{"n_experts": 48, "experts_per_token": 3, "d_expert": 128, "d_shared_expert": 0, "moe_layers": [0, 1, 2, 3, 4, 5, 6, 7, 8, 9, 10, 11, 12], "routed_scale": 1.5, "balance_loss": 0.00662, "lr_router": 0.000952, "norm": "rmsnorm", "tie_word_embeddings": "early", "learning_rate": 0.00363, "beta1": 0.95, "beta2": 0.99, "train_tokens": 362800000, "dataset": "wikipedia_en"}
Below are experts of layer 4 (counted from 0) of a mixture-of-experts language model. Rows are named router (the router's row for the expert) and show model dimensions 0-255. Each number is 128 + 32 x the weight over its row's rms, rounded and kept within 0 to 255.
After each expert's rows: a language model's description of what the expert responds to; "comes after" lists some tokens at least twice as common just before its tokens as in all text. This comes from a sample of Wikipedia text that the model never trained on. Tokens count by the router's weight.

# expert 12
router [133 142  50 119 111 130  93 117 170 132 173 137 161 135 116 102 113 123 134 139 144 169 159 174 164 106  79 140 155 137 192 134 163 128 145 142 149 207 106 139 174 139 122 114 129  79 114 152  91 168 190 162  64 100 143 131 106 100 165 120 100 104 149  93 148 182 124 117 116 138 152 125  75  95 184 132 107 154  74 207  92 188  92 112 127 149  87  82 139 182 113 137 183 153 145 101 121  54 125 163 145 117  95  93  93 145 110 141 145 140  95 107 171 222  81 120 122 119 151  99 108  90  80  82 124 123  76 142  82 153 107 146 132 166 109 165 108  79 117  71 114 184 121 174 200 145 142 136 116 121 208 154 108 151  89 143 137 173 111 136 147 124 111 110 141 117 120  47 117 128 100 107 113 124 110 188  66  92 141 171 175 173 138  59  88  80 140 199 126 127 137 135 123 141 157 134 172 129 158 105 106 132  87 210 105 153 136 168 125 105 122 134 134 132 149  97 173 123 126 189 176  73 131 141 161 123 103 166 130 151 113 150 117 143 124 130 157 121 131 140 105 116 121 115  84 100 135  99 159  56 148 125 124 150 117 150]
What it handles: Articles and numerals. Indefinite articles and small number words or digits that begin a noun phrase, such as a, an, two, 20, several, no.
comes after: " |", " is", " as", " with", " of", " was"

# expert 13
router [110 162  95 125 154 107  94 147 150 171 123  71 156 118  89 168 142 124 132 125 142  97 163 122 173 103 143 142 144  95 141  98 124 142 119 171 193 144  71  23 145 136 125 160 133 122  73 128 128 170 128 169 103 124  63 155 130 123 138  83 161 170 131  94 127 165  78 110 190  71 152 134 129 100 139 165  90 154 150 128 126 124 113 114 102 124  76 128 171 228 133 135 132 153 148 125 118 128 156 103 197  75 131 166  97 165 122 158 119 127 109 169 171 134 135 148  60 120 129 125 170 154 126 122 115 120  93 177  85 176 159 152  57 132 116 157 117 135 101 136  96 115 123 139 161 118 139 137 126  77 125 148  79  48  86 137 208 167 128 128 134 146  89  94 180  89  88  99 121  84 118 102 115 142 110 174 142 115 220 155 155 114 166 108 108  82 120 140 160 119 175 170 117 198 123 162 148  98 153  64 148 121 153 141 115  88 137 154 144 140 143 126 151 151 221 127 154 106  93 149 110 100 111  82 178 151 132 139 128 170 130 117 176  75 103  92 153 149 150 155 117  70 104 105  65 160 105  65 150  90 124 122 123 120 135 136]
What it handles: Capitals in acronyms. Capital letters inside acronyms or mashed names (UKAEA, MMR, DJ), line-initial list dashes, and capitalized words starting a line.
comes after: "\n", "/", " O", " †", " (S", " (C"

# expert 20
router [129 137 135 199 115 130  74 119 186 146  94 137 133 102 116 168 144 137 198  95 133 122 181  92 187 132 106 135 141  91 145  90 132 105  89 173 196 126 108  72  85 115  57 107 147 118 104  52 145 143 186 134  84 160  54 145  76 106 184 119 167 160 138 143 161 150  90 121 124 108 191 118  99 118 153 124  76 104 166 171 146 147  86  59 167 161  69  99 169 186 172 138 163 115 166 154  92  86 114 132 157 120 101  60  88 115 119 116 108 159 127 182 170 154  86 144  88 110 119 106 167  85 177 132 119 121 108 115 105 169 162 151 107 122  94 107 114 106 112 120 127 168 117 160 141 179 138 130 133 108 123 152 121 133 140 184 170 103  87 115 142 166 100 111 130 106 121  98 131 136  80 112 125 152  83 147 119 109 154 193 209 167 185 118 108 126 131 152 124 198 161 135 134 121 208 178 161  81 153  93  79 117 127 147  76  90 128 127 156 154 186 129 150 140 137 135 150 112 100 143 161  80  98 116 186 179 130 160 135 136 127 120 125 130 166 141 164 148 178 118 118 136 136 108  77 138 157 118 120 113 166 123  92 112  88 152]
What it handles: Table cell pipes. Pipe separators between cells in wiki tables of numbers, results and lists, plus sentence adverbs like However, and modals like may, must.
comes after: " ", " 0", " 1", " —", " 2", " 3"

# expert 31
router [130 146 100 142 122  80  82 107 152 162  59 118  95 137 137 130 141 143 163 134 107 100 137  73 108 126  77 125 199 111 138  72 173  94 103  74 121 192 153 112 148 114  71 181 149  88 161 122  79 135 187 157 105  74 105 129  78 121  94 125 108 163 137 143 148 134 118  85 103  91 116 109 153 118 118 144 171 118 151 100 152 118  87 101 147 135 119  96 117 148 154 174 120 114 145  65 121 100 135 123 152 155 105 128  77 138 118 171  87 159  71 117 114 141  67 183  91 185 131 104 193 163 131 121 137 100 130  83 100 163 125 152 122 149 108 207 110 144 109 131 144 138  87 102 162 110 141 131 110 125 204 126 103 125 102 187 194 120 122 143 153 175 144 102 143 125 118 132  84 108 113 127 103 135  86 151 157 120 127 116 167 163 187 114 141 143 140 155 143 147 133 154 152 183 194 139 144 119  89 157 108 111 171 144  80 111  82 180 112 107 129 112 116  99 137 117 164 109 101 196 109  87 154 103 161 132 118 195  88 142  97 159 178  80 139 126 132 161 148 167  89 103 123 167 119  27 148 127 190 106 160 205  94  78  50 116]
What it handles: Dates and ordinals. Month names, first, and ordinal or number pieces in dates, scores and rankings, such as 3rd, 2nd, June 3, later.
comes after: " the", "|", " on", " a", " in", "In"

# expert 29
router [105 175 103 139 102  80  88 125 144 180 110  98 137 124 108 161 131 202 189 160 121 119 132  80 151 111 106 112 166  95 153 138 134 139 107 169 171 123 161  72 104 105 112 150 134  89  95  79 141 118 129 156  98  92  66 147  39  95 159 121 137 175 127 141 156 160  91 101 152  96 161 103  90  94 141 136 108 115 117 157 105 161 105  57 137 172  86  80 181 142 187 152 162 125 155 150 118 142  95 136 130 122 124  88  95 132 120 149  85 154 104 131 159 167 108 187 132 135 132  53 127 101 102 113 113  99  94 124 129 184 134 169 105 174 113 110  90 108  98 120 120 130 141 167 141 132 161 117 109 106 115 141  92 149 154 208 150 122 108 136 139 131  73 104 142 122 146 118  93  84 115 110 103 194 115 166 114  73 171 172 195 150 216 100  88 151 187 126 171 195 154 143 175 161 178 129 168 105 155 103  66 122 160 158  70 123 118 125 107 126 146 148 175 133 142 101 128  84 131 160 183 112 129 120 155 155 160 178 104 122 101 109 179 112 135  89 177 160 179 152 109 106 113 111  56 134 100 104 111 106 133  81  80  74 105 154]
What it handles: Mid-row table pipes. Pipe separators between cells inside table rows, plus common function words like a, an, is, are and kinship nouns like friend, daughter.
comes after: " ", " —", "\"", " 0", ")", " as"

# expert 34
router [104 137 116 170 106 125 121 150 131 193  69  80 135 154  95 147 131 128 152 133 188 101 175  67 103 101 110 150 144 126 175  80 136  84  90 173 144 163 127 105 123 150  88 189 183  96 173 146  83  85 150 105  54 126 139 115  64  91 141 103  80 177 103 123 145  98 119 118 136  99 145  77  85  73 132 129 182  81 106 133 142 168  87 132 162 168  94 127 131 111 130 139 114 161 172 160 136 141 135 138 171 118  53 125  98 108  98 140  75 138  97 173 109 141 162 160 102 137 140  93 142 108  93 124 105  76 108 151 133 180 170 158 110 175  96 111 119 111 115  85  78 152 152 214 185 181 125 147  78 108 100 144 110 106 111 154 176 143  59 170 146 164  82  54 163 120 110 130 105  90 147  88 111 155 112 156 129 149 181 162 127 194 122  97 128  92  74 155 124 158  92 141 157 164 183 144 114 122 154 142 111  86 137 119  89 116 120 122  80 108 139 152 150 145 133 106 188 110  97 120 157 151  91 127 142 131  94 155  75 181  89 135 130  84 121 102 160 178 177  91  88 109 100 122 101 131 177 101  86 107 147 129 106 141 114 168]
What it handles: Dashes and pronouns. Dash placeholders in empty table cells ("| – |", "—") and subject or possessive pronouns in narrative prose: he, his, her, she.
comes after: " |", "\n ", "|", " where", ".", " 0;"

# expert 22
router [124 138 140 139 136 115  68 110 142 138  85 136 107  71 131 130 138 142 191 132 145 143 194 136 114 101  83 141 163 134 136  87 150 146 124 151 120 147 101  27 141 130  86 150 123  31 170 122 119 147 186 105 159  75 113 159  96 122 110 108  99 183 175 133 125 168 108 150 130 100 154 126 133  93 162 109 130 120  74 127 107 200 133 111 159 135 109 112 159 133 137 126 138 154 115 114 105  71 104 150 145 113  66  83  95 133 130 139  70 157 126 131 151 167 144 130  65 146 131  84 124 164  96 105 149  93  86 130  59 130 119 117 107 156  98 123  86 141 123 112 136 141  50 145 156 123 194 145 127 136 203 142 106  87  92 146 132 135  92 158 139 177 118  86 187 150  82  91 114  77  98 113 127 198 144 143 143  73 134 184 146 141 147  82 133 121 113 141 147 195 169 215 127 151 144 121 163  86 129 133 114  83 122 170 142  93  94 159  84 135 158 128 198 171 127 125 127  88 136 147 128  61 145 108 161 180 134 172 133  82 151 166 171 109 113  88 146 155 128 118  58  88 146 123 116 119 144 121 158  40 121 169 133  99  92 138]
What it handles: Capitalized name modifiers. Adjectives and first words of proper names after "the/a/of": New, United, American, World, National, also African, European and Oceania.
comes after: " the", " a", " of", " and", " an", " The"

# expert 21
router [133 133 104 199 116 113 120 193 142 116  71  79 127 110  85 108 118 169 124 134 171 128 150  61  94 117  97 124 185  97 131 129  79  89  97 123 134 120  90 132  97 137 108 179 171  75 109 119 101 118 189 119 106 151 101 113 128 122 138  80 156 165 144 105 148 139  88  98 122 136 155 105 124 112 148 125 113 131 131 166 109 215 123 113 130 227 114 128 192 129 150 149 155 182 169  60 149  82 106 131 135 150 109 130 120 124 120 133  65 150 106 134 141 170 125 113 132 120 163 117 187 151  82 127  49 133  72 103 104 146 123 168 118 171 117 125 161 138  97 109 127 174  89 181 166 150 105 126 117  82  86 123 119  79 138 139 111 115  48 158 186 136 103 104 161  78 109 128  53 135 186  68  74 120  82 186 141 100 133 202 115 114 151 122  78 127 133 112 143 151 121 151 115 124 152 161 157  55 128 123  62 135 140 134 104 106  89 104 134  94 156 124 136 147 130 102 101  72 114 109 159 103 137 117 192 163  71 148 130 149 111  98 130  62 175 120 159 132 162 108 141 141  94  95  93  70  95 134 115  69 149 103 112 105  95 152]
What it handles: Narrative past verbs. Past-tense verbs and participles after a person's name or pronoun, in biography and legal text, such as wrote, testified, died, had been, won.
comes after: " to", " he", " and", " was", " He", " also"

# expert 8
router [126 145  86 196  96  80 106 129 161 124 187 152 138 110  73 167 127 141 163 101 122 148 116  45 131 129 111 181 158 121 154 139 154  72 131 128 152 151 102  81 108 105  74  92 204 115 139 124 114 147  81 165 120 147 124  88 111  81 128 128 125  99 162 162 113 149 107 152 152 144 159 120 109 110 178 165 140  55 198 175 142 140 110 134 141 127 127  47 116 133 130 144 183 129 163 207 125 102 105  96 137 156  96 133 124 139  76 142 152 124 110 159 147 144 114 168 143 105 178 109 165 113 144  69  96 125 110 108  94 137 125 170  87 176  91 158 125 101 102 116 137 121 124 121 118 126 161 106 131  85 128 189  99 108  45 181 146 105 116 117 161 159 121 125 167 133  71  80 109 151 165 141 113 152 150 195 103  87 153 177 105 172 152  83 133 137 121 115 156 143 123 122 160 142 149 115 117 113 120 132 140 118 174 121  87 142  85 126 196  95 183 105 113 111 160 104 156 118 160 155  95  90 158 122 175 152 124 136 122 115 144 100 122  91 149  80 184  65 245 136 112  71 105 148 100  90 117 142 161 182 172 176 113 103  65 129]
What it handles: Generic measure nouns. General nouns after an article, usually followed by of, such as time, years, name, species, and date; also numbers within table rows.
comes after: " the", " in", " a", " In", " this", " one"

# expert 1
router [164 203 103 142 157  90  78  83 105 146  97  98 121 123 134 154  79 126 177 157 112 141 131 102 105 154 137 151 108 100 127  72 183  38 111 134 139 158 113 114  87 120 111 109 140 136 135 130 124 102 151 150  46  85  96 110 108  42 156  49  92  88 137  97 133 100 101  77 150 111 154 113 119  96 151 146  95 141 142 124 142 196 120  73 143 190 132 134 143 179 148 153 142  96 117 173  92 156 109 144 147 102  97 105  74 120 111 177 127 171  44 166 141 149 137 147 131 133 112  85 167 139 118  97 100  96  87 117 106 149 179 144 111 140 145 123  74 111 167 122 147  97 138  93 131 129 113 154  93 113 123 141 108  93 128 163 146 107  90 127 122 127 142  76 123 110 133 142 118  71  91  91 111 134 129 114 108  71 163 207 207 144 165  68  83 102 146 175 123 157 153  77 186 164 145 109 172 127 129 111 123 106 155 120  93  61  98 140 126  98 141 167 131 136 126 109 171 101 171 139  65  98 154 122 126 151  62 166 114 167 106 104  98 136 130 115 191 120 102  88 133 100  88 120  81 120 132  87 114 111 155  81 118  37  99 123]
What it handles: Prepositions and "the". Mostly "the" and time or place prepositions after of/in/at, such as in 1970, before leaving, during, until, since 1981.
comes after: " of", " in", " at", " for", " to", " on"

# expert 23
router [148 105 135 131 127  85  97  65 172 167 159 131 134 114  82 175 162 163 169 137 130 100 144 127 150 130 159 146 116 100 148 134 175 112 134  64 136 146 113 118 182 117 120 176 137 107 125 146 103  80 110 159 103 128  80 213 118  87 118  81 144 140 154  95 116  85  77 103 148  83 176  82 108  70 133 150 127  67 111 148 129 136 156  97 136 142 143 137 124 164 182 144 156 105 118  94 128 105 102 157 137  65  96  87  78  41  95 125 103 119 167 144 123 147 103 114 133 136 149 130 108 151 151 117  56 136 158 131 111 178 142 137 109 142  79 130 115  61 100  96 160 177  86 109 167 149 134 145 128  88 121  97  74 132 110 119 125 156  96 142 150 125  97 151 117 167  72 116 115 146 147  36 141 196 120 115 165  85 151 154 116 105 169 102 120 120  80 107 192 132 115 205 132 135 168 130 132 105 181 148  95  66 164 111 121  98  97 170 132  98 153  94 160 151 169 114 163 128 139 118 159  59 181 172 181 133 150 151 127  66  92 108 117 120 142 117 148 141 135 104  80  87  63  99  72  49 104  87 155  81 106 151 108 105 118 132]
What it handles: Passive participles, markup. Past participles after was/is, such as made, built, known, released, plus wiki markup tokens like =, |, -, and line breaks.
comes after: " was", "\n", " is", " were", " be", "-"

# expert 36
router [153 148  83 141 129 102 118 168 134 147  50 126 124  57  85 128 169 107 134 144 178 138 188  82 152  93 107 128 160  89 178 146 141 148 129  68 131 147  92  23 108  87 134 113 158 103 151 110 128 152  99 133 163 116 124 207  72  76 151 118  62 152 134 198 149 184 123 154 144 133 146 123 122 103 162 158 128 114 132 122 108 168 113 116 134 184  77  59 145 140 153  97 151 170 158 136  96 134  91 169 127 159  96 112 121  59 101 129 112 163 107 134 146 137 169 115 106 109 156 137 160 100 119  66 129 111  83 125  70 175 147 143  97 163 138  82 109  84 105 120 111 156 121 127 144 162 150 133 100  50 128 142  98 139 141 146 177 128  85 134 198 134 135 119 155 111 104 118 146  80 140  92 123 107 120 106 134  87 153 137 165 134 151 141 137 112 138 105 162 106 205 155 176 156 139 162 134 106  95 109 123 164 245 111  82  73 116 113 117  98 182 111 177 138 135  76 130 141  70 147 180 128 175  35 154 179 124 140 142 164  94 133 151 120 163 100 146 125 132 170 129 101 133 122 102 100 147 118 141 107 108 169 125 106 135 116]
What it handles: Institution and media nouns. Capitalized institution or category nouns in names and titles, such as University, Party, Court, School, album, film, County.
comes after: " the", " The", " a", " United", " National", "The"

# expert 14
router [140 150  87 145 162 100 115 119 133 155 114  97 135 135 145 158 105 105 176 111 119 125 136  78 150 111  86 152 179 103 151  76 111 111 110 156 202 168 116 161 171  79 157 128 123  96 116 123  48 179 152 156 106  33 118 154  81 147 151 132 132 160 160 173 142 183  55 105 129 116 201 124  76  92 184 141 124 145 170 141 103 184 112 149 128 124 153  85 139 158 155 117 184 136  78  88 100 125  69 137 129 154  75  90 111 116 153 129 147 166  94 119 157 152  88 158 138 142 218 100 183 138 106 105 104 116  90 108 141 174 137 125  60 118  85  88 104 100  81  52 125 139 141 151 150 116 161 131 119 136  89 126 113 104  92 164 130 144 110 156 166 174 152  67 146  88 108 102  92  89 143  91  91 122  93 129  90 109 165 188 153 162 147  88 134 130  91 129 132 118 129 142 123 206 146 124 146 122 118  69 101  54 136 141  88 109  93  98 137 134 169 133 130 129 144  85 210 156 149 146 123  94 167 128 182 153 100 148  87 185 155 102 108 146 149 107 106 133 175 170 116  95 146 114  76 107 125  95 122 103 129 151 114 119  99 158]
What it handles: Numbers in table cells. Space-prefixed numbers and decimal parts inside data tables and statistics, such as "| 17 |", "+17.1", "59.51", "382 N.W.2d".
comes after: " |", "|", " on", " No.", " /", " –"

# expert 44
router [ 98 161  93 166 169  76  91 182 146 103  92 113 118 122 119 207 165 175 156 107 128 109  99  97 110 144  57 113 183 113 129  76 164  75  94 164 136 120 130 116 167 136  76 196 156 131  95 112  88 109 186 153  83 139  94 132 167 121 160 139 181 155 167 147 127 116  82 136 129  76 128  88  83 132 119 121 125 111 152 112  52 174 119  98 134 190  97 166 168 104 159 115 163 130 114 122  98 100 111 107 120  79 141 151 120 159 128 128 122 164 162 117 128 222 128 152 103 125 115 117  69 121 105 138  90 101 107  93 150 167 190 179 139 148 136 174 134 127  64 110 136 140  76 198 135 177 189 158 112 151 177 126 109  88  93 155 114 141  77 175 174 174 111 161 107 102 118 100 117 128 135 129 132 145  82 176 166  93 102 188 184 126 111  94  83  86 106 102 166 190 117 115 165 143 129 166 150  91 143 115 108  57 156 138  98 128  86 114  79 106 142 130 136 139 144 120 123  73 108 144 173  71 131 131 148 153 119 152 115 133 112 111 127  91 142 140 186 113 149 124 127 127  74  89 121  99 147 142 134  54 165 101 118 131  80 112]
What it handles: Past-tense action verbs. Main action verbs and their suffix pieces in narrative biography and sports, such as won, became, led, moved, ed, ing.
comes after: " to", " and", " he", " was", " also", " which"

# expert 37
router [137 148 122 101 152 124 114 107 147 134 178 106  85 160 121 138 116 113 155  76 135 114 131 105 136 112 117 158 123 100 123 138 148 155 122  92 140 208  83 109 149  93  67 108 141 144 123 127  60 111  97 126  31  86 124 143 100  75 161  67 112 149 103 164 103 108  97 118 144 108 164 124 113  67 124 147 100 155 183 150 106 173 150  65 155 199 154  85 205 143 149 192 163 113 120 173 118 132 101 128 141  50  58 107 148  86 155 121 133 179  74 166 113 143 129 138 108 150 121  82 156 168 112  78  65 103 118 140  89 197 112 133 106 166 167 110 115 114 118 118 114 143 109 188 138  99 127 131 100 119  85 157 111  56 149 179 176 125 109 141 176 137 137 115 115 112 163 134 148 107 158 124 139 159  99 136 160  79 130 201 153 125 191 111 116 155 133 182 157 142 170 132 134 146 174 130 174  94 117 119  99  50 123 145  94  90  70 103 190 129 138 125 150 105 108  71 111  82 103 153  75 100 126 142 118 145  65 162  91 133 152 157  98 104 128  87 174 167 118 118 132  97 101  91  99 131 136  89 102 156  96 118 103  84 136 119]
What it handles: To, in, and numbers. Directional "to" and "in" after motion or placement verbs (deport to, demolished in), and numbers or blanks in table cells.
comes after: " |", "|", " used", " moved", " him", " returned"

# expert 45
router [104 130 132 173 105  80 106 156 175 154 124 124 157 109 115 179 109 195 157 114 189  93 113 105 151  97 109 135 113 117 216 166 162 113  90 121 153 126  89  87 120 104  78 129 117 117 103 139  88 145 104 174 162 139 128 134  50 106 198 111 120 171 174 217 199 153 140 140 179 109 164 139 126 131 125 145  95  96 172 166  93 157 121 109 123 159 132 102 102 166 138 160 172  95 178 116 102 137 109 139 125 147 102 123 114 100 102 115 138 121  94 126 154 178  97 159 122 147 141 149 113 162  75 114 116 111  96 145 128 160 119 125 126 116 155 100  95 123  71 106 197 129 157 152 120 174 137 174 104  52 120 134 144 141 164 164 187 159 119 112 138 142 106 147 181  63 120 108 136  87 113 112  71 158 116 155 182  93 153 137 154 128 127  66 136 128 162 167 130 149 155 128 143 137 154 120 170  65 165 125 134 132 177 231 119  82  77 159 115 114 147 160 174 149 169 113  99 174 111 121 181 142 186 108 201 202 137 149  96 186 109 153 151  95 189  96 125 140 159 138  84 127  94 126 134 114 140 113 138  86 127 126 126 114  72 109]
What it handles: Category head nouns. Common nouns naming things, people's roles or brands in games, sports, music and tech, such as band, game, robot, drummer, Nintendo.
comes after: " the", " a", " The", "'s", " American", " an"

# expert 4
router [122  74  80 152 102  78  64 124 181 150 112 134 167 141 124 128  62 141 137  96  93 109 131 122  50 145 107 125 126 126 126  79 147 110 136 123 179 145 123  85 114  91  87 141 155 127 121 137 108 130 114 179  50 111 126 158 149  75 126  56 107 148 138 134 171 163 117 132 132  59 121  80 122  89 122 209 107 163 149 164  87 178 122 106  76 168 121 106 125  81 137 109 161 146 138  62 130 110 117 156 139 142  87 130 117 131 151 163 133 171  64 174 126 149 134  94 125 140 136  87 161 116 117  87  91 146 134 105  86 174 159 175 137 155  98 103 126  94 126  92 111 130 151 221 138 149 164 163 127  76 136 138 130 153 119 154 191 169 101 126 137 194 126 139 147 115 154  85 135  81  81 115 113 108 123 149 128 101 160 140 120 159 166  81  90 113 116 108 191 130 132 139 177 122 149 123 168 112 163 117  55 122  90 142 105  93 130  88 115 161 155 142 171 131 105  97 127  55 143  79 126 107 129 120 164 159  93 190 117 189 115 122 189  99 155  88 184 131 149 149  97  47 108 131  60 158 149 162 180  88 131 159 104 111 127 147]
What it handles: Line breaks after headings. Line breaks, mostly right after section headings or table rows, plus slashes in football career tables (Team / Apps) and coordinate marks.
comes after: "\n", " |", " =", " ==", ".", "==="

# expert 28
router [129 144 103 163 148  94 146 141 176 178  78 113 151 108  71 141 139 175 158  64 163 122 140 101 117 107  81 157 148 100 160 101 180 126  77  98 235 114 124  99 154 102  84 157 196 103  66  97 104 116 113 166  44  93  91 174 117 114 128  39  71 112 133 135 125 157  63 137 146 137 172  99  96  65 138 174  95 128 160 156 146 172 121  64  80 140  94  66 154 122 141 134 120  88 152 117 134 132 125  93 145 161 101 112 114  98 133 156 112 127  99 147 105 161  91 147 146 104 124 105 104 129 134 126  97 126  91 134 145 150 124 212 124 159 172  97  92  77 119 111 129 176 144 145 144 130 192 119 103  83 128 155 157 146 101 147 184  98 133 113 148 129 101 115 161  90 134 139 106 125 128  59 116 152 108 166 120  74 171 173 167 148 146  87 113 105 162 175 161 135 131 129 166 146 164  93 146  91 135 105  97 139 127 154  95 126 143 137 134 119 170 135 136 133 106  83 153 129 125 137  97  75 102 106 153 137 133 221 107 231 137 138 162 123 122 120 160 157 156  81  91  60  96 124 106 100 156 148 160 125 135  99 103 103 124 126]
What it handles: Closing parentheses, line ends. Closing parentheses and brackets such as ) or ). after numbers and asides, and line breaks ending table rows or list items.
comes after: " |", ".", ")", " =", " ==", "s."

# expert 9
router [ 86 153 106 152 179  87 145 125 130 176 135 105 130 120 118 182 108 155 159 107 132 129 117 132 175  91 126 182 118 123 167  64 128 143  97 121 105 142 112  95 174 129 124 150 143 101 166 120 118 183 156 100 122 100  77 153  73  65 151 141  62 139 116 107 144 112 122  86 146  82 179 139 100 114 147 154  86 114  88 143 155 190  59 146 114 139 128 124 192 156 138 148 149 145 182  82  32  67 145 179 172 157  92 115  67  90 112 160 107 159  73 132 143 151 112 137 122 142 169  78 121  88 134 106 117  54  41 162  49 164 166 149 123 174 109  89  68  87 121 140 121  91  93 192 153 198 142 170 107 132 119 106 126 114 136 156 152 124 114 154 105 174 105  20 129 113 157 136  85 127 113 142 139 124 102 106  96  92 172 198 159 118 169  98  91 103 130 136 134 119 125  99 147 134 122 135 128 131 113  73 113 121 137 120  93 101 140 119  72  96 111 167 142 135 134 151 148 105 130 184  86  89  96 135 171 119  97 118 110 127 137 139 158 127 150 102 145 119 116  68  82 110  76 118 124 134 143 159 126  72  87 153 113 122 148 136]
What it handles: Determiners and possessives. "The" and possessive determiners after a preposition, such as the, his, their, its, 's, both, all, often before first, same or own.
comes after: " of", " in", " for", " on", " to", " with"

# expert 33
router [140 140  90 142 136 108 141 134 207 127 112 121 115 108 121 204 109 185 180  94 162 138 140  48 125  98 109 138 164 126 141  94  98 136  83 122 163 163 110  72 122 120 119 187 188  88 149 106  92 100 176 147  79  90  98 143  84  74 179 104 140 219 145 161 165 192  62 104 164  90 132  97 102  88 148 125 119 115 100 141 139 127 117  86  62 161  80 138 121 153 177 131 160 136 131 136  79 126 146 134 166  61 122 129  86 143  88 145 122 154  87 139 160 135 103 164 171 119 172  71 137 167 174 110  85  46  68 125 128 103 144 175  74 114  84 145 127 115  93  89 134 146 104 158 150 181 166 146 108 135 186 168 130  40 163 134 196 120  98 165 114 150 104  78 122 154  84 127 126 107  93 134 137 153 114 111 114 124 123 170 170 161 164 129 125 121 133 151 162 159  75 173 146 189 105 146 135 144 133 132  99  82 204  90 106 124 110 106 114 123 120 172 124 121  98 133 112  84 109 112 130 162 156 140 144 152  74  92 134 158  99 127  99 104 126  85 125  85 160 105 118  92 154 142  90 137 144 110 152 116 125  94 140 122 118 122]
What it handles: Line-start list markers. Pipes and dashes opening a table row or list item after a line break, and infobox labels such as Born:, Coordinates:, from.
comes after: "\n", "-", "\n ", " •", " returned", " Succeeded"